python train.py --num_hidden_layers=8 --hidden_size=128 --n_experts=128 --experts_per_token=4 --d_expert=32 --d_shared_expert=0 --hidden_act="reglu" --moe_layers=[0, 1, 2, 3, 4, 5, 6, 7] --router_score="softmax" --normalize_top_k=false --routed_scale=5.66 --balance_loss=0.0183 --balance_bias=false --router_cosine_scale=10.0 --init_std_router=0.0362 --lr_router=0.000455 --num_attention_heads=4 --num_key_value_heads=4 --head_dim=32 --vocab_size=2102 --norm="rmsnorm" --norm_place="pre" --norm_eps=1e-05 --positions="rope" --rope_theta=10000.0 --rope_fraction=1.0 --qk_norm=false --attn_scale=0.177 --tie_word_embeddings=false --parallel_block=false --init="uniform" --init_std_qkv=0.0344 --init_std_o=0.00859 --init_std_up=0.0344 --init_std_down=0.00543 --optimizer="soap_variant" --learning_rate=0.00352 --lr_mult_o=0.603 --beta1=0.95 --beta2=0.95 --lr_head=0.00582 --max_grad_norm=2.0 --warmup_steps=200 --schedule="wsd" --decay_fraction=1.0 --decay_shape="sqrt" --final_lr_fraction=0.1 --batch_tokens=[16384, 32768] --max_seq_len=512 --doc_mask=false --train_tokens=245600000 --max_steps=10419 --dataset="wikipedia_en"
Below are experts of layer 4 (counted from 0) of a mixture-of-experts language model. Rows are named gate (a neuron's input weights, with its number), up (a neuron's input weights, with its number) and show model dimensions 0-127. Each number is 500 + 50 x the weight over its row's rms, rounded and kept within 0 to 999. Numbers have three digits each.
Before each expert's rows: a language model's description of what the expert responds to. This comes from a sample of Wikipedia text that the model never trained on.

# expert 19
Blank spaces before numbers inside table cells, plus name fragments like ac in Macintosh or Jacobson and stems Sec, App.
gate0:460545512478577504544461475554487484559489479481481489449486408579472574505479489457559450535481460486497499434518455427510514501430521489467567490580547557518422559479436510537502553429601539543509524576475375435465563473508514511526465485509453481472576688483496536446577525558465590531535537440556465452500521460429513526540555556434389526548528478407475558581507587552518503573473
up0:550548567508447484462550460392480483481593599552496487490467536459534462533481557502426537479560440526517529562478441549500481465499457508503501495423520469468538527457473543436466474585413449420459514481537542556530567550466440501519545536465577516501492424458458440499494425508535324477498490538538554553540438565567511464517497582595595585498430544601538445512431443494544598510507
gate1:434507419501465506477524454481471460524581445523467523480528534548560565467519422508508464442425584527566522465504462490514456450468434496482429505468424483444504548471365524522497507433586414517531475472482472483485518523608476582408613477556423457535465448467513489472587539498614455505518556525508449523420448396446588529525530479505496487629573501388511514477466526480412482536513
up1:451493525486420492499440398534555472568482445465488579499504558495484597539476443516457522516399534437481567518522523535434423480481420542467461472494493532396543561589504486521506416560536474495541488477538531564618515446550440571431531474472498533484512366383512503554532506441497455581597550474547445445418470467489554479445453459550480493530510566427450582483557443471460526545544
gate2:555504523511473467589467494458488605534396536521554550409469488562494487535442540538528453504423447548471496489497533517517562591535424488509539486502550601420443492521420408449530531474461543507517474520455552421491554486533493539434504590465510381502653461492497610483578498459558498508438483538556462525568494451435478464480519497360500560503493437441441488557569520475528564468505
up2:509531552502501436571471510442510574540461530542611619433494513495443484539372526510479389502422461510467521569461545512496509593503441546472471481533537563430398523530448461413612528501484534513549504469422532469453515485476526458486482559513500397513636471455507605499561500455514510512436477478476487513612548490447497425507484526419525602543528473494425532553513447523525554452511

# expert 2
Single capital letters or short capital pieces opening a surname or title word, especially M, Mc, D, as in M|itchell, Mc|Donald, D|ance.
gate0:627503456474494452474516540474510527462550518431554550469505497537451461572513508479487420423549460476373468539551527528498519586504511480465555530484484575538480543426556434435553538470434558626507478518529433501512550539392557459582452394503507472537468562583490437501529523513414481538457434415574553589564595488569507574540519421528521540574479454517551477510462495478556520537475
up0:479490508487537389528526572549465546418468494475534540495536514488418507497557458470506558497513534497577488491518576461460530578502480514548543614393415460552518610511566441390531531496440457534537464489596457470559482462453460499465574472407452417590461565402511493448455555588414473565540464541554439559637524494454489531478531455516525552521482493556541467506457512463476468544490
gate1:476484562430450456461425586506504491557450489477456458515510418530477514487500515483409451571501559506501358548520453498419502495393546497526459500425469502468453548466510463473504548544518525564398492508592462538578508458552538604417510500512462441509490469540458605428451588539531565412557434485488513474359494619483536472485600427488505455499517479512579500512532478449521500470459
up1:503479433585545523523522446472471459450542459535545550522514535513523503511503545505583547466514482468465611446515534497588532491624472497474547488538523536542531476532513546515525438481464469442605535510364511455507514533424485461587492501475566533476506523469552397603574398413453418572463539518492499559658500425504492528488423574515553564543498462486437485474561559590452492522517
gate2:485503598457492524562543403531456589437538496437398498501521420420412494461480519452577511510575538412453496499482483479499549595585509401520561545437495535570489429496507526473375537466423479542532556491484480470442495445542536523500520524478515542453473567430560465536459426459486548477455419518502491536536574465498421528509455532477439521401566610538559532452464558474427422527503
up2:488519515464556566568532428524421474483565430496550510478561441418482592513466528540523467465477592451495513486520509388490482588562559557493429570469428497572511457516423530460410413489483460511510460514494473469477488481505502520501478451519512527518542544456474494472505508500468454484511414538411627471548626466457416456382537511396523531465511576484470486453523463474548487630388

# expert 38
Prepositions, mostly in, after verbs, especially in taxonomy stubs like "It is found in Australia", plus of, to, near, can.
gate8:462597569529500536510523518530509538518448544524493432347537529485513488446580573572604440503515545519519442530433477502450470545500457469489501399562491566499443534476511506459482558524503586496470429540622469465446522437530455517597459433496640465446506492456482487502505514555476514435480567501445409584627428503479498553449547529459470530522543512517579465432502422496493484523417
up8:417568531550519497516487453505517527462429567502456480413545493525512580501536539545543455539505467566547436469461533493376460510485453408552473500538453578500483551498557511483496525564480569583476442568576407513480501372572427519592518436378623459495501524502465515516508515607461472506473503529453437545596509434451548523483531447439496526499549481461616459464514486493458515487407
gate9:502474562596453459573515521436457502531489488501554521550493541516543505508476518528522532450533493528526533550500568469561545492650547506429522494394449489450451422508602452405446553514567512498524518519542530463438494485442438470465452609581519414441412466523530596444429497491447502450536468539454440504518383498556422511507439520532406489507528509440435511534471467523418385432525
up9:497509518625409552501507493476482513559543421482522481494502534462551499500531564521465602423500496515533546551425506506523574497565517443500488526469460539454412425617455486488491469480542460477480494502522559432472552447412480491467493549597620420485469507477506626481437451493405468473554523554552480515498420588627480557486514415472452471521528415436411460528515466542488412520458
gate10:522442488475537603429439577484451484452564351523574507469478531460435511649511472450510506482515477526487533563547552539494514453516523528546468598471388487463565507436502567596528401506496480578566387520541523487517533530514479564517489511467451537475519522566563535496503547552606478428575476486439514499487540422544520443568517435539567477510462480503515482500559516468428514398428
up10:491512437489507441435498581558474426535492455466504498406580570591498434541551492469521519462538516480436523510435387481549496559397480623506468569471507536496563599532550486547572399523529438392455474486556529542433523503467429531492495532433448560529477538467543498480536549473540536482514531491476497510536668473458523529519363538575435475464577515497547490539505458482477505517432

# expert 53
Standalone space tokens before numbers, as in Round of 16, Volume 1, in 2010, plus en dashes and mid-word pieces like volun-te-er.
gate0:513422632471465495532492410532605453492608531439555452502603510452489550548467515434549486503467430459528509495463502526452585486551469502516475417488489502586516538492354541567445540474500502602498497520484481416474540473529581522524483467542543607581598459442461551509465518508556497451535452449579541517551527532542453544569553572520526457385520463467521465470533437524521551452491
up0:510547457525527515518476497525480453499468484473514539484533447403521480456488573644486473503450523521449489515591425517514486451441556452481470437457533487486463522547483442486461458555562467490532493454456503524507404449557387452514399428536523464482472645465481527547575510515469594505400506496431519589486510439400535433465487473511518565561497489519496660518486558389583460477534
gate1:461427576562561544535452482512583512580440428481458567504427602537563532503484498483524547531504498500497534453589512474518521546533430369536533619439550521340465458535544482409458381543474543569497451564462498502542519484544486455497498490571522518537450511452539475485425504509499558466501483456523401492460443508476476476563457476539538502457473453530448467621508566564472447570551
up1:465519524510445565561483426516525535589480541490456437531486494417508560506507486456521539603485430443507446525559396569521538538554517501486606554555516491327502428506430560461491410533544453465475586532563497510544464512510452598445529492624511564492451513448465470552417528507513580519490423473462457520501423475490433532467451455487418450497498483460564556602549455495494461460492
gate2:506440461532510429502487531518457542558500509592452527495421489566519424455545507617436450554464535517536455465570569509504457542543462520575624479449447485511553453506453546470474549498557516474460616492511502496622553483506561464406445542489490397455475415558481551448552456558549448452458482481469541352475522428487481547523512452500517483548539494526584485564435542426438444527441
up2:492471446484494549598527484485558534546475432515453543493506533546489530437485572533496486514495487542492523515526493557511519569509452472637559464415506539564460491481407609568511603591574544448520587511483467462509519462419635548455606500446540474441508474505498508463517469549463526454571549494472482468564481497428412457629413469528417493473491529509512524549453536472502464589608

# expert 29
The word to after verbs and participles, as in intended to, leading to, given to, plus other function words like would, can, against.
gate8:474460608501531474418508566544472525516483512485465547534542456558423367499510582599478499541579585541437472478457461579493496545588439496477526485514627532516432417430558492515552506510494539507429524514509444500447481468575471533518478431447571477480519554426451430481472514468562598548547430505534511487584484493400513523421466550455502507471455457427499470541473434457479496366544
up8:551551449452478547551448557441500472459551544530521521502501488520460621543517489476512470533360491486487491510579475412579523400506603533450520512419459448427499545507495520374506436504600460524589433454465481453428522515529578520423496534541424470548514403501494558450552510479452492496480523472492522586431434501574555406503532520507502529526551513589573534517477609509435493456541
gate9:543501528484458550442402455533448461491513500432478577455530437600485534526494514530465501467547479529361561521422533562450490434389453500516478488479462442451505516534515528606420519462457534492416516411541560486515516445588519530499523435531456467479500448541443510482521488575559497536475538576494547487409476582482578452402522512499454433533630545582519537515508454502520477642481
up9:459446500442582500481560562470525559515473513523581451449467544440535497483547571529450562542416513562548457582507390456509541610503505562508507479499559451490510574453469418445554531507431502520576472597438520440462441526455397463465444524511481526498559510539453476538482497422434582470564417418497486459614511423521405501588502551510513475485432451509524375481509486530499545458458
gate10:477497546453456459459424444444570494442495500525484469543381505483401575468423451488421547561471534547520427515557545437375436560482415543496467529533462525459508533517544469505404547500627459497405542486503509533547529480603469513456490493524486486608510449512477440525496412428515453436450550438562433478492505564500474534529549476516537420467614446500450545545449555545492495424501
up10:483560505477518439509651512487589465491442481460542455541501410503462488494512464454516509610502461483648550478441528428523516457477494467475472395530591460495474609546480505548497445456407511517514580451438431467486451513452494409538439508480509583427547436455507578534518508499491537521530510528403598426582528478521507537517412443468443488487442570525594506491452525511440518483552

# expert 42
Mostly " in" after verbs or nouns (Actress in a Drama, participated in), plus colons, commas, of, on, from.
gate0:508528506490507562454447457438486530487498486420471469553490442435447535490506536491408517492478490442510521392398458576532470535477525434496583614544578565537529502484473452426386500540429474525481455454525433517458455516473582404555497501517452431539417461440496558539475454551501478399427416575560503511463438506549585486485572497463534513555492361559478542520411496526493549494554
up0:555457540516573543446498433444497507487493537512418448480520483385518523475506529412503533541480431489431495457465458504457529523520439479470545644427542495603518431507432515513435588526457493490462529445557550531472529537521550435535462437504466419519496544469459466536481531520518525445358392542529564558463543402476590463439504557481505568564536401614491530512499427559534492460470
gate1:503593496530432408531562478379428608499538466419522514465509506570447482470481430479445505582604477496473418553573516528464441511482473531502505505558497560551456494476505438474426533501470510481381486458521554473526609513452450573440494554459462400493492460484536502502560570554529530446485564490443487499580463511423514530542491530616506506493544436488476592476530371486422547541474
up1:473410513451522530512391490579498473513508484599509507489411479441523575521522605525572453443422486514479585477442479464581513460500518527506508507427484416462440502525503594492559412518560519533586533535503412486508419467569556508503482490567536573473506539516432512518420454483493504484473502562485496491415505538528476469429489432381413447444463632537537472477484615573563459515523
gate2:561511429441586578497457497611514481475500553535500454580554457454594431534458624464517464574440441564563553530397480442559553441488535535506515578503516470526495493453558516527467501474435499473522523489488536521547430505508513376516537426482501391532459468472545543529541464453495510471437478535561497465474546463550514520542511433589469546479502505543525577400500519531568455404358
up2:459464510479519517431530559453434535510437414506486473468510612504490476455572518607484491381543601485498580471512446471455496533528441419483559485483514483493502538603364522478473551430488521418492519515526383472561505496494565568501440514578535592515530525503532583453528408595510485519481462602506462481563523511578527485476549568416487521462491559531514502572503441535574517586474

# expert 41
Superscript markers ^{ in tennis tiebreak scores and km² units, plus letters and digits inside table abbreviations like NWSL, (OT), sq mi.
gate0:570503568533534534537540538581469501421586485455430516496444510422501567429530516581445579498473554538463597560474517561518541513474542516462509527548423580492567482476431532598582471506529458584465486420545476551495487516414444559517488398518465559466485441424567581482505536455507478522478489469521466444483560464474483520578571474463593550555579489552555488606470496544518412541591
up0:534554526479608580480503390444553415514502534585615504596454510586528417482496526476510441499493490534497386459529369517466499529514474507490562461496532517496537500489473437445470564505500510436516480485540476519595500438482443549505488518527559480541528563533408480382464509489497496475448411481522577548481547576506522501546482493574404598426400527435540504480520526421448566482452
gate1:516516500507442545505508520437484506403499491521466534489568555491488530525584480503532552511377487531527498395511423568627606445469443441486492492536543592468470474554372449600516532564583475485478508575546483500502500464537470537541518493529547492485499446471573519401612454456489442579430450545571545501404462477551546496491600464515511527498465570493498576525484412457442493472561
up1:470563461554522533466465476551467526634536487487503495573454458502423514425452542572428440460472491464540551609547460467470493567513652456529574577390539507483522541492523511469457536408503633516538399505489479510501505456486502413559448509439461553474447618531492493482472492509452449507530471516400465436501572557499450560475456491555483416518463513461531530448512498588527544534454
gate2:423437424461512557495533501591500522516540539535579455488549470529447386479611529480546400463472557473434449561456491568523562492505565567490497519518510478469556545440409554552540454414477561542447454525456472429505548521455436462551518520485516490474448491555455388460543504515513518484543549388526436490496403494550389472559512441466487443535488499625615562489434510478486524500476
up2:468448473536521542512452485543560540504450543599599509596459508502496460485627506511473445516527515552456519567450525573533498460461616524469486579527502482523525474492405518548524490402478546555517432517512480531547588478468467461414402516450490436534539462526527361536519434487509438566493554466522489462461440469484456512535530541525559547538425439618627527488397560478519475448458

# expert 24
Second pieces of words and surnames after an initial letter, such as H-og-an, H-umb-le, H-aw-ker, C-amb-ridge, plus there.
gate0:502580512577480566497475463531597519499443510464522514474573507460510402544443529481538477493630557509562485597441475528506481535435503530525540427532517585459430489541463538498495606448564493495576450530493499552490425500483513514515491391429555453530453515479539482524463497537449501566507481596415540448541443612444435519512591510456414568554534591526572450457576498570592479498469
up0:500470568546401552523499483510556515500556424562481527445531500453482513526549509513490527487540501520466472558417473567484484467393514504543539398501571571516442496432476484525449518548482462519604480538490533496538424422483498454466436400464568392581546453452498527562515504576483480527476502541416506494501375541411465486506533547485453559580567534495567464460656509511475594494397
gate1:490527639514435505538461556511543498575381560536433509532577475493564427472516500582513548546548528487538492586455532517512438449443597537518473509464472484568519395551495464524522381558495580602433508508510490535506504481469497432520449487465520451565508478493464529560467462564443428473485533512566496513482362586510399562408582545557543458567504466496522470495526473504552452440500
up1:474531459380499509487469587435544415482549549499487442511553519492545332527492439555507552526479486528605538476460413607562540510364485413572461409547503523537511466478475523486507483469505436492576483421496463492551582484496494446481474484431453466495624492495467524545454527438491505556515467548491474455513472575578526586454520515560582429445518480455495451577516429525535507484472
gate2:497582522480574518483432498540473569438598501407478571502421588538563415471469508450526534565514522492514549529453519513488505508569423471464423450519568519582461480568533477491544511494521450500602559547479576506455617444487549477566529491526544487483455478480503500458465465572506509650423506500490532410471439574528563508579503597465447572551496586545502495607429475486492436496503
up2:525532437376492494608482551471389438497578473437478469447439474398540489546470493478534497506533541504450477428439466471487479583520562425460531589552486491526547552493449542511505480476473470508492571498508482428483550493536479523522513509416396618444483545602482429602524465498502604484444415411471468537520500426571506526491533503512454443454562449558509521523499474562565578454590

# expert 60
Closing endings before punctuation, like -es, -s, -ons, -ions, -ts, e.g. Wisc-ons-in, Dev-ices, L-ions, contrac-ts, Vancou-ver.
gate8:525434607459581504545478520474492409480459421458513490469613460432444513542562560433396489519523437550542508504483414520468564465478399610512496521506504551493528404463452548471449534594522573510546551570479430460482450498487584549577472437438416500497478524421500521425501407453469473548479550468451473546456509453462445557513453496520535583535580464539538434482433447466522502556488
up8:535414573474523498488491539520480403477413536514472490431533476492471535539539544489442529423489484510456518487566390467467558603437446576514457497469463543559475418443512535418501556597541552578485542589512426485508439535476572543549473477446435529436489579447513578480536402487436427546452515493495542541447615549426452520455486443607537533510579503552442493492408522457512503526499
gate9:459487504417448536423443500492464483487537417523472481480501582353527516593526532469549436409547476473650490511481529482495588419502559507499508525525509443557552497575519555470402533531400457512527519531477616486558487488534468444549520668433568495494559513483500510480498430473487479514492502610466460491602512425493477511511548532491478586494477432482488490581530511526545520468436
up9:543574511548485458511557532545564576558394537526543569487548440559448501438525490544528550522430494464487516468549475564580412545504476435508520505542422533576450490403499485441528506549547490474559524451508441514410528484555413479446462379474461494518510520532401508506588521476453474498485499492481505506382548627466590542506486419574566498590463520592549468432563502485459492550552
gate10:462532455506445570483443503533540501524485408533451574531461567525505501482544484594485503545449487460518479508480539559429594374443484470480489572502492529485414456594447507506563371467628528475500529529519508539471541543515534504464594469509597583463535425508506422528609529497483574446545507496455423493502513473421484555493498388460495530455550466468412517474532403429466517448577
up10:539542421524488579453427437509498521471439340514434564495482545532549486477500446589422529519456482449530458474477564538471536397481538570537523587508519529470494472575445509532580377418561537479453548551475514544455517563523452527456600492526519541518501388543545455511587501481448532466534482479479439520492508417426496527528448428417513507471523489573383508462521439399487488524506

# expert 10
Bare spaces and dashes opening table cells or list lines, plus name pieces after a line break, such as Sy in Syria, Ang, Ed.
gate0:507527572470454499413367565437598424488546516470522452586518440483523530460518551521524565521415438514435481520461516456514585505469506549496411571547446533471512460496509498424588492523571411427472542443445447533501488420536499498464478399514512485528513575421456467557478606496522461454493510450483430566369449482454559434474525435513592517524495459471510445508560454447508439440478
up0:495463450554530506521581450571485602512437457508539544458444556534418500505471458455410446475606523496558542534489496535481465458493485451508622417474534495536486575477500501588406500469418549605488433507578516498540545609480544497488475562498497528456520425578552525478509439505474516541480508543494569450616515502517453556479459576502387487488533565548540572444421558577491499594515
gate1:438581510482528562522390484525509555557482486453584558507536535568432602434435474447426434532552574533472525557505557480495575502522488500483474437582488567484495457496459509508551453449451487521472390554515460474565596470590513484469524471529574532469489517471506608467570470443614527424552512567457487526526474433446422449477477376407426500465580543487545486536482512446524529468494
up1:504527385579543555461479570506489542531549522576573546477546538567433533477501520513417483587442531479488524549435532549503601447546506479470516506556507574533458573473387470435550404508440436545512451473512483443493527540464512501458497509480463524513521454476557575479527427429523504489558494516455484487485542487465460436513464387349513481576560476517556413588627439527497576469464
gate2:540515485522565530396476465472555388538569455560490530410527541586429525542530515603452452562478464571558550353445426569515436535498444519439484440557581518587486510470511497492485519447513521458544543515494552482433478504536549475481532436446509431494589530489433522440553474427453452515435500453472569452559429541530461480424545525558475462453545573529536424499492436530407554517505
up2:507509595489513491532459510501438591489488548422476462585469411393529451455532466421517572501521516416445476607548519446523547484435509511514539572458448471444466447545542590450508436594434539497448481411529456516575519556486499559455427521547447505518509543504564487542467490606524496390492446536493459457514503481590452490519449535453519409536429396490468543466524550441556416431514

# expert 52
The piece ch after ar in arch, architecture, hierarchical, merchant, plus month names such as February and words like Black, New.
gate0:481469564396464515553399455506467527533458481488522493544479494395616584503585503498503503522470540507497522451511466612559503537512451526462447473479514528445451543508461529363520493396457502497547503534511437622530549481424443432523461530538592537476440528424594511600583504517521538437472464500465445566369483450518537506493561511493456518571467499471523552506524620527539533535517
up0:585451456532412459537510458539454600542495485524483526494381448406552592523529509511488588477435509582549481491446524555521495476327428406516490544467443539484536539475489484454480534505485482489520458508387448560494474513439438402377492518472563532576427545503585537498476516530527526459495499473486480483362481455495492455533490456499442562538464506439522588511530544526513545548554
gate1:487477568463424422596456506549566414486552507548549478540496409365458521573595470514510627533468547526491518496490512500479550440498490514488549505448398492526456409507537468441581520456414472485477545428557506511558525471547493474532597527503522477443537499443443567542500514499443561482508518423456388487421376486630476541534480537554490527536442511504478539501465518494509562439442
up1:545547476502542449467407480537534522566555423545609550514470461426511479549582491449400502483536560544476536440504585475506526523454480435514426524503563494528492427488449475393557509496447535463521488568360515498536382575538444480556563492527452509470492500434490499435519455427438547430500531522558466478458509537533512396555454583490419578450502530457490491516613480452542522410454
gate2:436550476516549442583588457576520543487518400412539395579524427545427517479525513533517412582525495474581552548596433559439458478503468536432532515553621436493460565547489572538551492491479538460515467456500428479466487491587564450538542445508534478469527458543456566537592521488506468500436569510523449556548446522476536577596485592441564505517442517457460524510465487540477529426484
up2:510525455447484486562554562542530529476422430431566438473433486476471497533537556529512439651534518502580554506562541600480446491540477465458528424527545449551427605554497598474525505521401456459503442518439490532465515499518548494576553582488411539397566428483517525527590549441472462446515443527449419524447550585462581522480450536536531523546451478497453509529446470565494542463458

# expert 7
Conjunctions and linking words between phrases, mostly and, also but, or, &, during, until, as in Life and career.
gate0:441591431488534448472420487465407567470529524408501534531499510514517524507606483514450575516429536461520423535574435629470474455550513536598347518513540501444523538525496478570409563547518464471431479492436521494584509462521477506497494478446510505446528499515580493545576521556465590421559473530533468522495426445439468401544425544584491424461521549476461564480521493482464507433513
up0:464557475475506431518406460476449523509464527413491554494550458481471528494592520548491498495451517426436426593560492620416548458535523524622375481497518469458479503545487472555427555536507477445435482544477478471561588428513463472461450533439508503416545526492506503549555513591433539402518530462558451566516423458465468364508429488528483405445458527490442526524529466501549521450444
gate1:450478454540488550492450422457450416471479565589567531612486447566548550547514480524535516468485567460554434483487463482456484552399612549436551440487579393408555538454518501560490499498599415493557515486478539537489447513498485552573605486570445555511484465563526476483559513523555481520481531501513526492459522410567611487532543527594493524479525414498427524507556545503503421436444
up1:553501503490554505522600504452527544497542514468483549459572525528441487394540511506459557542585530505511504506540457474480524571540381477545469609590456583575442440535524422426528535583467478499589511468538486489468573505495500396490470542563448482491466488516511458408495520538465450505558491471496451491601495553405367472516484519434504487490499471583451479580446422379480565567480
gate2:457530440486491564486468588641463566523512622495447452407497475503536524474524469469564497573459541361473507438568484591537510543572468474576496556465464431469522455549515495543479478435425379453463493500450513491494637469557510487504557513550465529507449505480503471499563457535348435512537446404423474512476517487539472525473461480417477533511474540469469495444593518498528498470493
up2:559439532533547454514481482552493485412454565465544508448472497487610511540492458365534439504482418459480430446456631462488504468526456490567529455505520383470531461469451480503483446535490492521408515527500588557513492425515542467421477498453442491618450511557451512586470408530483480489510506507404523511485486472454519539467505598507462520416577446494492591572545518454458492628426

# expert 57
Prepositions and connectives opening a sentence or clause, such as In, As, At, through, because, plus eg in Montenegro and negative.
gate0:489419587467530508468539510512484552438547522453517466446584551398468503481528450546501537546422540565505543586633418439509526587535506487489525539487510630497538558550524507459357551499492469548533513508554525449492441469499490580535517524449425500571491497512502516529503481528563482479524458469591491443449482462600531435492391543498551534573545458385444447460517452524478448423430
up0:500471493543483417546421495386472572394447461544508526451521461491555513494437481575485572480534428451542442448456533548454487529485499557545500464584524494518428453482627513456539424553518591483486457562454491508435560402515480494570460572597493414488541494525544505441441512438542441527454541499448532645515454433538508445479512446561529453514464543540538544467484494481444536597575
gate1:460467465513491528591431511425578522410584461429481468499441508471543425494603478525476537390520593505545489400517475474519566538534525520434451523453543494571435540453530579546542547535506419523507422481500567498491508484540470550535490470540378549512469505480503477469525396448494468472475549489484513528514541550517597538575514424484544564610585442534533561587470405575564498529485
up1:545457452538471467440483434615567460494523521530497533452491587442533525508560481453572470568504471479563538507489413518502492523485427423547529452476483538515386472461477528484570531453535563473575502515495532472496441654592595463547524428547508418493481517559479452487527552519454479587499568448536552547570477473457538621478462512544519488482526577500467389550469400408473543488559
gate2:436553560475617391400527599492522502485504493446511429531446479525491475461402489470537468565487419464477582477525500466509534545490603550466537548506499550527575551508547487424458528486456411480525519427566481510581490525459531575521434536512581610582486602478479544445546474517512548506533435538551441489558525504548454499536441587521497466476497529416411430477511558574483421432491
up2:478407543474431566492479497483486472455570531535543435490520507472508532477475450493575517512503443535515510496471583477603487569463440553495369527540539489460511517504573445608600474453496474565500493552447602618459555520587495561478498505563592567507466418470541423527555453485523464461401469569497544449422434462574499495476494442501531456446618499539444451522436556555471545528518

# expert 34
Word-opening pieces in technical or measurement text, chiefly dep in depth beside km, m and ha figures, also h, fl, Al.
gate0:488424470484457485411411516540417481516487569462553483331611485466511452598440523465514575470428508426431486451439546511517545483529523522516535461506488493572507459518502535511514494422518484456495605471506461429517518611467558536518529476503514495447607529424498513367477551548517630531468551524397528530510462456534503419506547454537566475435495534536493506479542550571505533468544
up0:481520571479465425448452446533468521457494507410485530354468507507490485541502499497471500436486487397478567500508512544511458489412431513555561502572418440520430510490533575446479453394441403444394523433495545447470459528512494523510532567570412480507603439479527524512526458528530528450469585577463490479436437574576459468539537458575463493489476455574502466409548539608488468505565
gate1:431530613384484511514542494549481529503582427444473519616414487613476475466531456537547520400385572534469603520502525440509536474440401493456454416552486437469463500536496450445529455435587435510550506517487440503512537396477443511450489447456463476486494507557555506425426438532527525495452506502416560453525481550563456462486505488585500534525498542491541469560570500544555535439471
up1:480451440516503506501437528512504561522433648535525574404509590461496522509550518510565464461485497497461470505490506570490492510601509414620503468554622582498484530410468462534431495560562517509494534493460476473596534609494481544432560521491514523440470511469428431457563487428470545530537517578451458600536561459411470418488422485501507521496461510590516479518455457491454391535510
gate2:559450520494478463467547455469574492510515516500499459596616454586519617483562544459464465498496544467474536525538466555570481483337398448490453520560494564463485499438591474544454501597490489587465538509497508517446518540470473498500578505453464553565446546528506548356502474494595507412522475478427511443454566475485618484414488504463492432462460554477489501498491477416498516562547
up2:468519438500527536528472499549474527587473445525531493444428484392475418568465467550626539511511460469522510481490497466434506494613617559523571495474482485483514457555373555484534479443504542439466479497537480415495494487497525477481458515530540484490528403408502424645488503529425489522502452547551457532540465497590368522519510532512452607564452436573560525458523494465460451464423